config.yaml
num_hidden_layers: 12
hidden_size: 512
n_experts: 12
experts_per_token: 1
d_expert: 640
d_shared_expert: 640
hidden_act: "swiglu"
moe_layers: [1, 2, 3, 4, 5, 6, 7, 8, 9, 10, 11]
router_score: "softmax"
normalize_top_k: false
routed_scale: 3.46
balance_loss: 0.000588
balance_bias: true
router_noise: 0.1
init_std_router: 0.0204
lr_router: 0.000553
num_attention_heads: 3
num_key_value_heads: 1
head_dim: 128
vocab_size: 22302
norm: "rmsnorm"
norm_place: "pre"
norm_eps: 1e-06
positions: "rope"
rope_theta: 10000.0
rope_fraction: 0.75
qk_norm: false
attn_scale: 0.0884
tie_word_embeddings: false
parallel_block: false
extras: ["capped logits"]
init: "uniform"
init_std_qkv: 0.017
init_std_o: 0.0
init_std_up: 0.017
init_std_down: 0.0
optimizer: "adamw"
learning_rate: 0.000671
lr_mult_up: 0.856
beta1: 0.9
beta2: 0.98
lr_head: 0.00609
max_grad_norm: 2.0
warmup_steps: 205
schedule: "wsd"
decay_fraction: 0.899
decay_shape: "linear"
final_lr_fraction: 0.05
batch_tokens: [65536, 131072]
max_seq_len: 384
doc_mask: true
train_tokens: 1170000000
max_steps: 12480
dataset: "wikipedia_en"
Below are experts of layer 9 (counted from 0) of a mixture-of-experts language model. Rows are named router (the router's row for the expert), gate (a neuron's input weights, with its number), up (a neuron's input weights, with its number) and show model dimensions 0-127. Each number is 50 + 10 x the weight over its row's rms, rounded and kept within 0 to 99.
Before each expert's rows: "comes after" lists some tokens at least twice as common just before its tokens as in all text; "gets" lists some tokens that make up at least twice as much of what it gets as of all text. This comes from a sample of Wikipedia text that the model never trained on. Tokens count by the router's weight.

# expert 5
comes after: " ", ".", " $", "_{", "/", "m"
gets: "1", "2", " one", "3", "5", "h"
router:29 52 58 48 48 60 40 59 65 50 55 50 50 33 64 53 44 42 52 64 75 69 61 68 39 48 32 37 56 39 48 51 42 33 42 42 60 42 47 64 53 36 56 23 72 50 48 43 58 67 36 56 44 53 58 59 49 41 55 32 45 54 26 60 48 41 62 44 56 56 69 37 59 40 64 45 61 41 61 59 46 56 51 57 48 58 48 47 60 64 55 62 32 63 56 36 32 40 36 45 42 61 66 65 54 55 47 60 60 48 65 59 70 52 55 32 36 69 55 44 55 50 51 78 38 61 62 63
gate2:52 61 49 51 57 49 56 54 47 48 63 48 70 59 54 40 42 31 63 48 59 55 57 55 35 42 59 52 46 49 40 51 44 52 42 39 39 58 62 50 39 62 52 69 45 53 48 47 38 60 49 45 48 52 48 27 53 53 70 46 55 49 50 51 54 38 57 60 66 38 33 71 67 22 54 50 59 58 62 56 67 45 22 53 34 53 43 57 47 42 49 55 64 39 58 55 35 48 38 58 50 38 56 59 45 51 17 38 54 56 38 70 38 50 63 56 36 64 47 50 46 47 31 40 38 58 31 37
up2:51 61 39 59 31 45 65 67 48 51 46 42 55 48 48 55 47 35 49 52 43 50 41 66 43 63 70 38 40 51 52 49 44 61 50 52 57 54 64 54 27 33 36 51 44 49 51 45 57 62 53 53 59 48 45 59 43 51 71 60 39 58 60 43 54 43 72 56 39 49 57 52 50 54 54 50 37 23 46 56 57 50 60 35 53 59 68 39 51 75 45 43 29 50 37 62 40 54 37 42 64 54 54 68 51 59 47 44 54 52 54 44 44 35 49 47 51 47 44 48 62 60 54 45 63 63 30 28
gate3:42 56 55 69 33 42 45 57 49 52 50 60 40 49 63 38 62 71 53 55 49 62 57 62 51 48 32 33 41 48 65 31 48 52 39 55 50 53 56 50 35 52 24 50 55 52 42 67 55 69 55 37 47 42 52 49 53 57 62 45 44 59 46 40 63 42 44 44 55 46 49 57 37 61 55 35 46 39 58 38 40 58 46 51 65 54 58 41 45 53 47 55 50 41 45 53 55 47 41 67 48 56 51 65 67 42 40 51 55 42 37 43 56 61 44 65 45 44 39 48 42 53 55 58 69 56 44 37
up3:41 46 50 50 46 53 56 52 48 49 32 49 50 61 73 75 47 39 54 63 51 34 55 27 49 52 48 34 60 48 45 48 40 53 48 52 56 45 62 38 52 57 59 54 38 45 64 48 50 45 39 36 58 38 57 63 51 43 42 47 42 38 52 52 34 51 41 42 47 51 57 52 74 72 40 64 58 45 58 49 54 43 49 59 55 61 52 30 72 39 45 60 40 56 55 48 68 79 53 54 67 57 34 59 36 46 57 55 45 46 36 69 65 45 50 34 43 29 44 55 52 54 64 46 46 39 46 69
gate4:48 50 61 50 52 61 58 54 48 62 46 39 48 50 62 58 52 47 40 63 44 53 39 61 45 69 51 36 59 45 46 51 58 56 46 59 55 49 51 51 53 37 54 59 34 55 23 40 40 51 44 39 62 66 30 48 56 41 64 61 45 44 44 44 45 59 58 58 57 15 62 56 45 55 70 41 61 41 40 31 57 54 58 61 49 46 49 62 55 74 42 62 34 44 51 45 43 52 43 53 57 51 51 45 69 55 37 43 59 65 62 48 37 47 49 40 70 49 42 49 35 38 52 36 38 69 54 50
up4:55 61 53 42 45 40 61 40 34 65 61 53 70 51 37 62 54 43 36 47 52 73 48 47 39 40 30 50 53 55 52 56 45 59 30 40 53 62 52 46 33 63 43 46 44 58 62 37 55 46 40 43 49 36 56 65 58 52 52 71 44 49 69 67 55 58 41 30 39 45 59 39 39 73 47 40 51 44 33 58 61 46 47 45 35 30 38 32 45 50 35 57 49 49 43 51 48 42 57 58 51 48 30 56 78 47 43 51 47 64 66 61 29 74 46 42 43 50 52 46 53 44 51 39 40 56 58 48
gate5:30 38 49 31 56 37 61 51 51 47 57 51 51 43 42 49 64 52 56 37 47 46 47 47 44 45 53 60 53 45 71 67 37 46 38 70 40 48 54 40 52 55 68 53 61 53 49 43 60 51 63 52 42 51 49 36 70 56 41 41 44 42 60 54 72 47 48 34 42 55 48 66 56 46 43 35 61 54 37 46 45 47 56 38 51 42 48 33 53 36 51 61 64 38 35 31 52 46 56 58 46 41 52 43 33 35 45 32 38 50 67 44 40 61 66 36 47 48 52 40 46 45 50 28 53 67 55 40
up5:51 48 54 62 47 40 63 56 48 53 41 64 56 50 41 71 47 42 70 47 65 41 63 33 54 48 57 44 53 42 56 42 51 45 64 38 47 53 69 55 45 57 53 40 48 37 42 51 42 55 62 49 47 40 51 54 50 44 69 69 62 46 42 42 46 57 58 42 46 45 23 45 52 55 55 42 41 30 46 30 67 51 26 55 36 47 48 41 53 53 40 55 40 46 48 55 47 42 49 35 60 47 60 50 28 54 56 32 44 34 48 52 31 57 40 61 50 58 62 46 40 44 58 56 50 32 51 45
gate6:44 60 40 64 50 52 52 51 50 40 56 39 49 46 55 49 44 42 56 66 54 46 44 51 52 36 39 49 56 41 47 56 51 61 65 53 53 63 43 33 50 67 46 48 40 28 55 41 62 67 31 63 56 37 54 53 47 56 59 41 50 58 38 33 40 52 63 36 51 45 49 40 47 46 36 35 57 62 37 44 55 52 70 27 54 52 37 50 59 65 54 46 50 59 40 49 46 42 45 54 45 64 52 46 30 28 61 64 55 66 43 47 52 56 44 59 59 63 43 38 58 62 31 53 42 45 54 59
up6:51 55 27 48 41 38 50 61 33 59 59 42 33 39 47 42 61 53 40 46 66 49 44 51 76 57 61 57 35 65 56 45 53 55 57 55 58 59 30 63 58 54 57 44 53 56 56 38 43 39 52 47 46 54 42 21 54 49 59 22 68 43 35 53 54 47 54 42 62 47 47 59 44 45 40 44 69 36 39 42 59 62 50 47 52 46 40 51 61 47 51 45 65 43 63 53 54 29 24 54 34 58 48 41 48 31 53 59 43 42 39 44 51 43 47 52 56 69 62 30 67 67 46 46 55 49 47 55
gate7:64 39 28 54 56 65 61 51 53 51 60 62 44 47 44 37 54 46 57 58 55 71 38 46 65 50 61 45 49 60 58 31 49 52 67 38 50 39 49 52 50 43 52 49 44 51 54 40 59 46 30 59 44 47 51 29 67 43 60 44 55 52 30 45 48 60 29 51 46 62 46 53 63 58 33 61 61 44 28 30 42 41 65 58 41 59 47 35 53 40 65 41 33 46 42 56 48 41 41 42 53 37 33 66 55 76 44 51 60 64 56 39 42 44 32 33 63 62 38 41 51 13 38 54 57 72 60 61
up7:56 66 50 50 39 55 63 52 57 38 47 52 45 58 48 57 57 55 47 61 38 52 51 39 38 38 76 67 55 48 51 71 56 50 38 31 45 49 52 46 60 44 56 50 52 50 45 32 45 48 43 56 51 56 42 49 47 42 58 65 55 43 41 46 45 58 59 50 43 57 45 30 64 37 52 52 39 64 45 56 61 45 58 39 61 54 57 50 43 56 42 45 47 46 30 31 41 40 28 45 31 62 49 59 57 58 64 53 56 57 46 27 46 40 40 58 48 38 51 57 37 54 60 43 49 60 52 54
gate8:57 36 45 41 40 51 39 42 38 72 52 54 59 56 42 43 64 38 40 53 61 64 43 61 47 19 49 44 43 44 51 56 52 58 48 62 52 63 59 37 33 54 53 43 37 43 51 64 30 39 58 53 50 53 40 57 54 55 50 54 56 53 56 59 61 37 49 38 70 49 28 22 52 58 51 63 48 42 58 52 53 53 32 52 54 57 63 39 40 48 51 41 44 54 73 53 43 27 65 50 50 50 34 57 39 58 59 26 41 50 45 44 57 53 62 47 41 67 39 57 51 71 49 34 52 67 66 68
up8:54 60 33 49 55 44 60 67 49 49 54 55 53 49 40 61 65 66 52 41 42 51 46 40 46 55 45 35 61 62 43 46 60 61 50 51 53 39 46 30 63 40 40 56 50 56 38 66 67 57 65 38 56 56 62 29 34 55 46 43 51 57 57 41 40 40 44 45 60 60 51 48 37 61 54 56 46 59 57 56 50 34 53 40 56 58 45 54 44 53 56 43 46 30 35 45 75 55 54 54 51 41 71 47 37 37 56 57 48 54 49 52 41 59 50 44 49 57 31 27 41 62 67 46 36 47 44 37
gate9:71 55 37 45 47 37 47 35 52 39 39 38 47 40 50 48 59 48 37 45 53 46 51 53 66 41 51 31 38 50 62 57 47 34 47 46 54 68 46 41 53 55 49 53 31 53 62 47 54 38 58 72 48 47 50 52 50 48 49 60 43 60 47 45 64 46 49 41 57 59 32 63 46 62 48 51 50 49 43 46 42 56 60 54 52 70 46 42 73 66 67 56 52 50 39 39 37 47 43 35 57 42 45 54 51 53 55 64 54 47 40 57 52 54 46 56 61 60 56 45 43 42 56 41 56 46 58 56
up9:45 62 54 49 58 44 50 45 58 37 44 65 66 38 58 35 40 55 51 51 35 55 57 49 39 59 46 46 47 37 40 42 60 26 50 54 38 47 31 51 45 72 52 31 60 48 64 57 49 48 54 47 61 38 62 53 51 47 32 41 30 42 58 60 49 26 49 38 36 56 50 79 36 80 59 52 41 65 41 52 55 63 44 34 36 64 32 44 53 48 43 55 43 42 50 62 43 73 39 47 66 35 61 46 64 49 47 45 49 52 48 38 39 62 65 41 47 43 60 41 55 61 52 56 55 50 44 45

# expert 4
comes after: " |", "|", ":", ";", " in", " de"
gets: " ", "0", "–", " S", " Al", "+"
router:45 45 62 65 59 59 55 50 55 51 37 50 59 53 45 43 42 51 48 57 48 43 56 58 48 42 61 45 35 41 45 47 52 54 48 60 38 48 43 72 33 54 52 45 50 51 45 44 49 61 45 49 48 44 59 48 57 52 64 44 37 56 47 37 54 32 54 44 55 27 32 55 49 58 41 58 30 51 38 68 62 52 44 55 72 45 56 41 57 40 44 60 55 64 52 42 63 46 65 33 47 48 37 46 49 32 50 48 49 47 50 57 39 64 41 53 48 36 44 49 68 63 48 39 56 24 45 24
gate3:60 50 34 58 55 41 32 61 50 54 45 43 33 45 55 57 58 53 38 73 41 48 51 27 44 50 51 47 71 44 41 36 49 36 42 46 41 55 55 38 69 58 45 46 63 57 48 41 71 51 37 48 66 44 50 54 54 60 44 36 57 54 53 53 31 56 60 43 52 45 52 51 66 66 57 55 47 58 41 57 40 48 49 47 39 62 51 55 51 53 56 54 39 57 63 59 45 67 40 47 49 58 40 62 56 59 51 42 41 44 65 55 51 45 72 34 44 59 33 55 52 65 58 53 47 45 45 37
up3:70 41 52 61 45 66 64 48 33 58 62 56 52 51 41 65 59 32 41 55 44 45 63 59 40 63 46 45 53 53 31 59 48 65 56 69 45 69 56 45 40 59 58 51 42 46 44 34 39 51 57 53 61 42 56 47 36 44 45 44 52 51 51 53 46 53 44 52 60 41 53 38 62 71 62 46 44 48 52 67 34 47 56 53 43 45 54 63 60 40 56 58 45 56 64 44 53 53 53 51 52 55 57 49 29 46 61 51 50 49 61 47 29 46 60 40 67 47 74 75 46 51 50 54 77 25 51 49
gate4:44 50 56 56 52 58 42 59 44 58 67 64 56 56 50 53 56 59 49 66 53 68 48 58 64 48 52 59 53 39 59 36 69 49 55 47 59 60 63 43 47 45 37 30 51 41 29 51 53 63 59 55 51 40 50 48 55 44 42 53 43 36 40 37 46 59 63 50 53 56 46 44 36 52 43 43 40 51 37 48 35 62 41 39 30 40 39 25 61 53 47 67 61 53 50 40 49 55 47 62 49 70 61 39 27 52 62 74 42 43 42 46 58 47 60 51 55 42 59 60 65 82 75 48 63 53 63 53
up4:57 50 52 65 51 42 65 59 37 35 65 67 59 63 57 60 56 45 63 44 37 65 61 43 44 37 46 67 51 53 48 46 69 61 62 39 45 43 45 32 48 62 55 62 56 63 47 48 52 61 50 49 55 70 46 55 46 63 52 55 58 49 47 77 36 66 34 30 44 49 56 52 49 43 45 49 59 54 20 52 69 41 52 49 24 57 52 60 44 44 53 47 53 37 55 48 54 42 54 54 49 62 52 52 46 40 50 70 31 62 52 58 43 47 61 74 49 46 38 55 46 48 45 40 60 67 36 52
gate5:45 46 49 49 47 58 55 47 59 36 56 51 49 53 57 41 49 40 92 42 26 43 53 46 53 63 23 52 64 35 65 44 67 36 45 58 46 36 49 45 40 51 25 65 55 57 61 58 39 39 45 34 35 38 57 44 57 63 53 50 45 38 31 46 43 50 55 51 38 54 64 58 38 47 43 65 49 53 70 49 54 53 43 41 62 45 39 49 45 49 42 40 52 49 53 57 54 55 45 42 73 52 59 38 43 39 44 47 49 59 77 57 59 44 42 52 51 54 56 57 59 50 62 54 64 60 71 44
up5:63 56 41 58 64 45 34 39 60 34 57 56 56 54 55 41 68 56 37 59 55 50 48 52 71 34 50 34 47 43 50 48 72 60 55 43 42 41 59 55 44 38 52 44 62 53 43 60 65 52 39 51 37 54 57 34 58 41 53 60 53 43 43 59 54 49 60 35 48 43 46 32 54 50 56 57 35 55 37 53 57 60 46 64 42 43 49 37 52 40 65 64 52 35 58 50 44 45 52 47 56 39 60 71 69 62 57 73 49 34 55 34 53 41 51 49 48 43 44 61 35 55 59 49 62 56 33 51
gate6:49 61 48 59 39 55 42 51 33 32 55 38 48 62 50 51 49 53 43 46 31 61 39 63 56 73 58 42 47 55 41 52 28 41 50 41 48 64 39 40 67 41 51 54 38 40 53 59 69 41 53 41 60 55 46 47 46 55 57 46 42 41 56 60 63 41 50 50 68 51 54 53 50 32 48 47 34 43 46 43 53 58 46 46 59 41 58 53 47 47 50 59 53 57 54 63 39 58 47 45 46 44 41 34 46 56 40 70 63 30 44 47 40 27 63 38 58 60 46 47 59 44 58 36 69 63 49 48
up6:56 51 49 31 46 39 41 58 49 56 38 53 53 49 55 56 60 39 41 69 53 60 33 50 53 53 49 39 36 39 57 50 49 47 60 62 57 48 44 59 57 55 48 46 57 41 46 49 48 52 50 48 56 34 49 53 58 65 50 54 61 56 46 51 46 43 61 46 47 50 52 53 47 50 53 55 59 59 49 56 78 58 51 44 52 53 59 42 27 58 42 51 44 50 52 55 50 53 52 58 46 68 32 38 70 51 74 44 61 41 40 60 43 42 71 54 58 51 48 56 40 47 61 45 50 36 44 53
gate7:41 66 53 62 57 41 28 46 63 57 31 53 67 56 32 46 41 44 54 43 70 59 44 65 60 60 62 33 48 47 62 54 50 58 64 45 48 43 73 55 44 46 37 59 28 30 57 49 39 26 53 50 57 44 57 54 62 44 40 66 55 64 57 43 60 50 53 56 52 51 62 60 47 45 56 47 53 65 66 56 51 54 49 58 45 42 48 34 35 61 52 54 65 49 54 69 39 53 51 55 42 48 53 42 62 40 35 65 46 54 54 61 45 59 40 35 34 40 39 40 54 42 48 48 58 51 26 49
up7:56 51 47 61 38 38 49 59 38 48 50 60 47 61 28 53 53 39 50 36 39 44 57 48 63 45 51 47 35 46 65 55 57 46 66 37 59 47 54 40 52 51 43 59 44 42 39 38 47 59 57 65 49 53 67 62 49 46 62 43 48 34 49 41 68 67 56 51 58 39 47 48 43 41 40 41 44 45 57 41 42 49 61 42 45 49 45 48 56 65 55 71 48 54 54 49 54 55 31 67 58 46 60 47 32 49 47 55 35 57 38 47 44 61 59 51 49 55 40 59 35 54 56 49 61 45 50 39
gate8:38 40 64 54 34 59 64 52 63 46 53 54 64 52 60 45 34 57 44 37 63 48 54 51 49 81 45 40 32 35 27 53 48 35 47 47 38 49 57 34 53 63 44 60 54 47 44 50 52 44 39 64 60 65 45 47 60 54 61 35 56 53 50 58 51 35 37 44 54 40 47 63 55 46 46 47 50 40 63 71 38 50 64 40 59 43 65 68 29 57 62 68 57 48 39 50 61 41 44 62 63 49 38 64 46 42 47 53 53 49 40 43 46 59 58 64 63 57 65 72 45 52 37 70 58 43 53 39
up8:53 57 49 47 45 52 52 61 50 54 63 42 41 62 56 53 59 45 60 42 42 36 59 56 39 44 41 54 43 58 46 66 62 32 62 43 58 53 44 38 63 49 36 69 53 63 55 46 55 40 27 49 26 43 47 59 42 77 57 45 64 57 45 54 42 50 36 38 64 48 49 55 29 46 53 32 50 49 56 53 63 61 38 38 41 49 58 57 46 46 43 45 42 48 39 55 44 56 51 53 58 46 66 60 34 37 45 70 56 48 47 49 50 56 64 46 42 28 41 50 69 70 62 61 47 54 67 43
gate9:65 49 51 58 39 40 51 61 50 47 61 57 52 50 58 60 43 38 42 39 43 48 29 43 36 54 47 30 53 71 58 38 53 64 50 49 47 49 56 48 37 50 56 55 34 54 58 58 41 38 48 57 45 46 51 56 53 61 70 40 61 51 49 63 22 48 52 39 40 53 46 48 46 53 34 62 36 53 60 35 47 50 63 61 46 42 57 35 56 57 63 57 58 63 56 38 39 75 50 53 52 53 53 38 37 29 35 44 28 59 33 50 49 50 45 48 58 49 48 51 53 42 41 50 43 54 46 60
up9:46 44 38 48 36 47 46 44 56 66 47 41 74 36 37 47 43 51 36 49 55 48 57 46 43 40 60 30 43 55 59 48 63 46 46 58 61 66 35 61 50 50 34 57 52 43 35 40 54 50 54 46 38 75 42 53 45 52 32 56 46 61 55 49 65 65 51 48 57 51 43 53 57 53 51 39 41 47 52 45 60 63 68 46 59 56 46 61 46 48 53 64 51 44 34 46 39 41 36 46 56 48 37 53 48 53 48 53 47 59 54 55 33 51 49 60 51 47 58 23 62 49 50 64 46 51 43 59
gate10:64 59 58 43 42 70 50 41 33 36 29 55 46 45 47 59 49 66 39 57 43 68 36 44 41 56 61 53 49 64 49 69 60 66 70 61 64 48 55 61 42 54 47 66 54 44 39 31 46 45 64 44 51 48 45 62 43 43 60 59 50 35 43 37 38 56 47 42 45 55 64 55 44 38 44 47 47 38 65 37 48 65 55 33 58 61 47 51 51 43 60 56 45 60 40 52 45 43 33 34 63 43 62 44 28 42 60 40 51 63 57 40 45 67 44 59 47 60 49 71 41 53 75 43 49 40 58 42
up10:60 55 53 51 52 67 39 39 44 63 45 42 37 47 62 58 57 56 62 52 42 63 51 59 64 47 71 48 47 62 44 66 59 55 57 45 56 65 48 57 38 67 56 40 38 38 52 37 50 49 49 58 51 34 63 47 46 66 60 60 50 41 62 46 61 47 49 52 64 67 50 59 48 39 38 59 47 21 61 50 49 50 61 44 49 38 48 38 38 68 55 50 54 30 53 53 49 49 34 57 74 51 51 37 56 53 31 50 58 53 55 45 53 51 49 56 61 52 68 53 60 52 42 46 56 61 49 57

# expert 11
comes after: "\n", ".\n\n", ".", " |\n", ")\n", " in"
gets: " in", "-", " the", " at", " In", "=="
router:53 60 36 54 34 34 51 66 45 41 32 50 43 65 43 57 48 49 49 55 48 47 54 42 54 57 48 45 62 49 26 33 56 47 47 63 55 55 52 48 54 68 53 53 43 42 50 40 22 37 54 51 59 55 37 44 57 27 60 54 48 42 19 36 48 61 60 53 52 42 35 43 44 52 51 48 51 63 44 34 39 52 56 54 48 37 64 42 40 59 40 60 56 54 29 54 49 59 45 49 49 53 49 36 43 51 43 49 59 52 43 33 20 62 52 64 43 68 46 53 33 56 45 65 45 71 58 45
gate2:33 31 48 52 51 56 64 48 60 35 36 46 54 35 60 49 69 71 59 52 57 44 46 32 37 44 61 62 37 38 49 49 52 56 59 56 27 33 56 47 43 63 55 38 65 35 49 59 50 56 52 46 49 51 52 37 39 55 47 29 54 49 56 42 47 51 45 59 52 37 71 52 43 52 58 61 38 41 57 53 56 39 37 42 68 60 53 54 41 46 43 40 55 46 53 58 62 58 54 59 57 37 68 48 49 67 53 48 44 49 59 65 52 55 30 53 52 53 44 61 56 59 68 48 33 58 63 50
up2:59 40 47 46 54 41 41 60 54 60 46 43 56 37 55 39 34 53 68 31 53 58 50 57 43 46 59 48 50 49 40 45 48 53 60 60 36 50 57 68 72 42 58 47 36 49 49 50 38 62 63 42 60 44 56 65 43 47 34 71 57 53 51 59 58 52 59 39 43 53 43 53 57 53 52 49 66 52 53 33 35 61 56 53 47 55 52 57 52 37 39 55 53 61 34 61 53 52 50 40 48 54 41 60 68 35 52 74 52 55 66 38 59 44 50 52 38 58 70 48 46 44 51 48 53 59 55 53
gate3:32 37 46 36 49 42 58 42 47 47 47 37 63 37 56 35 37 59 38 51 56 53 51 60 35 45 43 45 58 46 55 45 37 51 42 46 41 39 52 24 54 38 51 41 42 35 33 78 45 56 57 28 38 40 69 59 45 42 53 55 65 62 85 44 67 70 41 59 59 23 53 33 56 37 42 49 18 43 53 40 43 32 46 46 43 51 50 49 56 42 47 69 47 46 58 46 51 48 59 55 67 45 56 58 47 36 47 45 47 59 37 50 77 49 54 46 30 41 56 51 45 78 61 40 55 42 59 61
up3:54 67 33 48 54 50 50 52 66 41 54 46 52 46 46 40 57 76 44 38 47 59 44 41 54 49 59 51 40 56 58 53 40 69 41 57 51 53 59 47 55 53 85 59 44 60 51 45 46 41 46 47 40 47 52 54 64 38 54 49 60 52 55 59 37 47 40 49 45 60 52 41 63 32 46 56 57 41 47 52 71 50 46 54 55 55 46 56 75 47 50 35 42 44 44 59 45 41 55 49 24 39 54 48 60 74 21 38 41 42 56 33 52 40 39 54 56 55 60 51 58 63 49 40 56 53 59 40
gate4:42 67 33 54 55 60 61 52 62 64 52 54 64 65 49 53 37 31 56 44 38 47 39 56 65 42 41 49 41 58 47 44 37 57 49 51 59 47 48 48 53 52 52 48 47 41 63 49 61 49 62 41 55 54 40 56 32 43 46 31 53 60 51 68 52 42 51 36 39 34 48 25 46 42 38 58 52 41 45 46 70 58 58 47 41 37 28 64 52 30 48 61 53 46 46 45 35 54 43 55 46 57 31 41 60 48 41 58 55 52 51 36 40 26 50 71 52 51 47 53 60 45 57 54 51 43 42 66
up4:48 59 37 61 51 70 31 38 43 68 51 27 54 61 45 42 38 62 61 48 71 56 74 47 49 65 42 41 51 54 54 56 42 46 27 38 39 60 60 63 54 46 48 57 50 43 69 56 48 55 36 27 73 39 37 72 41 52 56 69 56 41 45 40 61 50 56 54 63 72 49 51 55 47 55 62 48 38 34 45 49 50 52 48 57 52 59 35 40 52 51 44 37 57 49 55 43 47 39 56 45 67 49 59 64 44 57 65 59 35 41 66 52 52 43 50 42 43 64 56 52 37 35 53 46 63 47 48
gate5:55 51 38 50 53 67 42 34 57 51 48 70 50 37 51 30 59 37 69 53 37 58 58 47 51 54 48 75 42 63 39 43 43 66 49 68 36 34 55 40 32 42 58 48 45 53 42 34 53 39 68 55 58 46 60 40 43 43 49 56 58 46 36 55 48 64 62 75 58 40 59 45 47 52 53 56 48 38 54 40 31 51 44 76 42 54 44 54 72 60 52 30 35 47 53 58 55 61 36 63 59 48 49 67 44 51 30 48 53 66 67 48 36 61 46 50 35 64 50 49 47 51 73 63 30 23 63 51
up5:58 58 53 49 53 44 58 63 64 31 60 32 66 40 54 39 38 84 47 52 42 62 33 49 53 52 47 41 64 65 53 48 30 54 43 55 53 74 46 48 43 50 68 61 62 72 58 42 39 56 66 51 58 63 45 42 38 72 56 51 68 34 45 54 50 34 51 54 45 58 52 36 48 38 48 46 65 63 48 55 59 53 47 51 58 58 31 68 50 59 61 47 38 79 56 59 43 67 39 56 38 69 51 48 58 44 48 57 52 45 32 57 52 47 31 58 58 55 50 30 48 43 38 50 45 40 42 43
gate6:53 43 44 39 50 58 53 54 46 61 53 51 52 54 53 45 35 42 80 65 60 55 56 60 44 49 62 57 68 47 46 59 36 47 58 56 41 61 43 64 53 47 41 36 48 34 57 41 59 70 63 43 60 44 46 57 49 57 67 63 49 67 53 81 46 45 48 59 42 44 50 65 62 38 30 61 51 47 51 53 47 44 38 42 48 54 68 38 39 52 46 35 44 54 36 55 51 41 21 41 62 57 42 68 55 64 62 55 43 40 50 45 58 55 56 43 43 57 65 63 48 66 47 58 51 37 55 64
up6:49 55 43 58 60 41 32 43 61 67 35 35 43 54 47 65 55 61 48 54 48 48 47 63 56 41 48 54 54 45 58 44 42 47 54 55 62 43 64 54 62 42 51 29 36 41 35 59 47 50 69 68 42 43 61 47 53 77 44 46 43 55 53 48 61 53 46 47 45 68 41 44 42 48 62 33 39 52 39 60 62 41 67 53 57 49 45 49 60 44 44 51 30 47 59 49 32 65 52 63 37 58 60 52 29 63 57 53 57 54 57 41 54 45 29 56 60 41 47 39 61 64 50 55 60 44 37 44
gate7:37 43 56 40 60 47 45 45 58 66 38 44 51 34 57 41 44 60 41 53 39 63 56 51 45 42 43 38 35 48 53 62 60 45 50 57 39 47 49 38 57 56 50 42 41 44 33 64 47 49 53 15 37 60 50 54 37 47 32 60 54 36 49 46 47 69 60 62 52 35 63 58 63 44 39 54 60 51 43 40 59 54 53 66 44 57 48 44 67 50 54 59 72 52 58 47 47 27 63 51 41 67 39 46 51 50 59 49 57 58 69 56 54 59 59 64 28 55 48 61 48 55 42 44 62 47 56 45
up7:47 70 50 31 46 41 51 62 50 48 68 35 58 47 59 48 68 52 54 53 33 54 48 54 46 49 57 48 61 51 56 34 45 72 52 49 44 45 34 33 42 55 60 43 54 38 56 74 58 44 36 57 81 47 57 51 54 54 54 43 52 43 52 56 36 53 51 50 46 54 44 40 31 42 57 59 58 41 48 55 37 49 48 56 67 62 43 50 26 37 59 52 28 49 62 49 39 49 45 49 41 31 43 42 36 58 55 55 43 46 54 57 55 28 65 29 50 38 45 28 51 43 57 50 31 50 46 48
gate8:52 59 47 30 45 40 62 56 62 41 36 54 42 49 52 44 49 49 38 66 55 61 56 45 44 48 49 56 61 37 56 39 44 60 47 53 53 56 51 58 58 53 52 47 51 45 41 40 42 38 56 48 47 40 53 45 55 44 50 65 63 75 43 40 51 65 47 61 53 26 44 56 31 45 49 81 57 42 46 29 53 34 34 54 51 53 46 53 56 53 58 56 44 38 35 54 59 47 39 40 41 35 46 59 49 62 35 42 52 63 36 65 50 49 45 52 61 41 39 41 45 66 46 39 44 45 43 34
up8:51 52 46 41 43 50 46 38 46 53 58 47 26 44 32 43 53 49 66 47 42 58 42 53 72 46 42 59 46 36 50 44 67 43 58 50 52 46 34 52 60 59 62 60 49 57 46 41 56 43 66 49 54 47 61 58 57 56 61 49 57 35 39 48 43 58 58 52 48 50 40 50 46 46 44 56 44 47 63 48 47 48 50 52 42 66 58 69 50 56 36 55 68 45 53 36 46 43 56 55 54 46 60 56 51 44 79 57 56 60 58 64 42 58 32 41 44 64 66 33 39 38 52 46 52 57 45 43
gate9:31 66 55 17 50 58 47 54 49 32 40 30 46 52 67 51 38 59 42 65 67 68 61 43 37 28 68 48 50 45 62 42 51 50 46 51 59 64 38 68 53 46 48 30 66 59 61 58 51 39 50 55 62 73 62 56 52 50 35 55 72 47 43 46 50 43 52 35 45 44 45 35 56 59 53 43 52 60 59 50 51 36 53 49 55 54 38 64 60 60 44 54 57 57 36 44 48 45 57 41 43 40 59 58 52 71 50 45 40 33 58 59 52 52 32 48 56 54 38 47 46 44 48 51 41 64 52 61
up9:41 53 47 51 31 62 43 64 38 55 43 40 62 59 57 51 73 49 37 55 50 57 47 39 51 44 40 58 55 53 58 65 71 54 42 59 49 55 53 55 42 53 49 51 43 62 48 49 71 35 63 44 30 59 38 60 59 44 48 38 58 77 53 56 56 62 36 47 60 45 40 44 47 52 54 48 47 51 62 49 42 53 50 34 49 58 47 47 31 55 42 67 39 38 55 37 39 53 56 48 45 60 52 51 58 35 62 59 51 54 39 47 55 54 35 43 56 54 50 37 53 46 43 34 56 49 45 82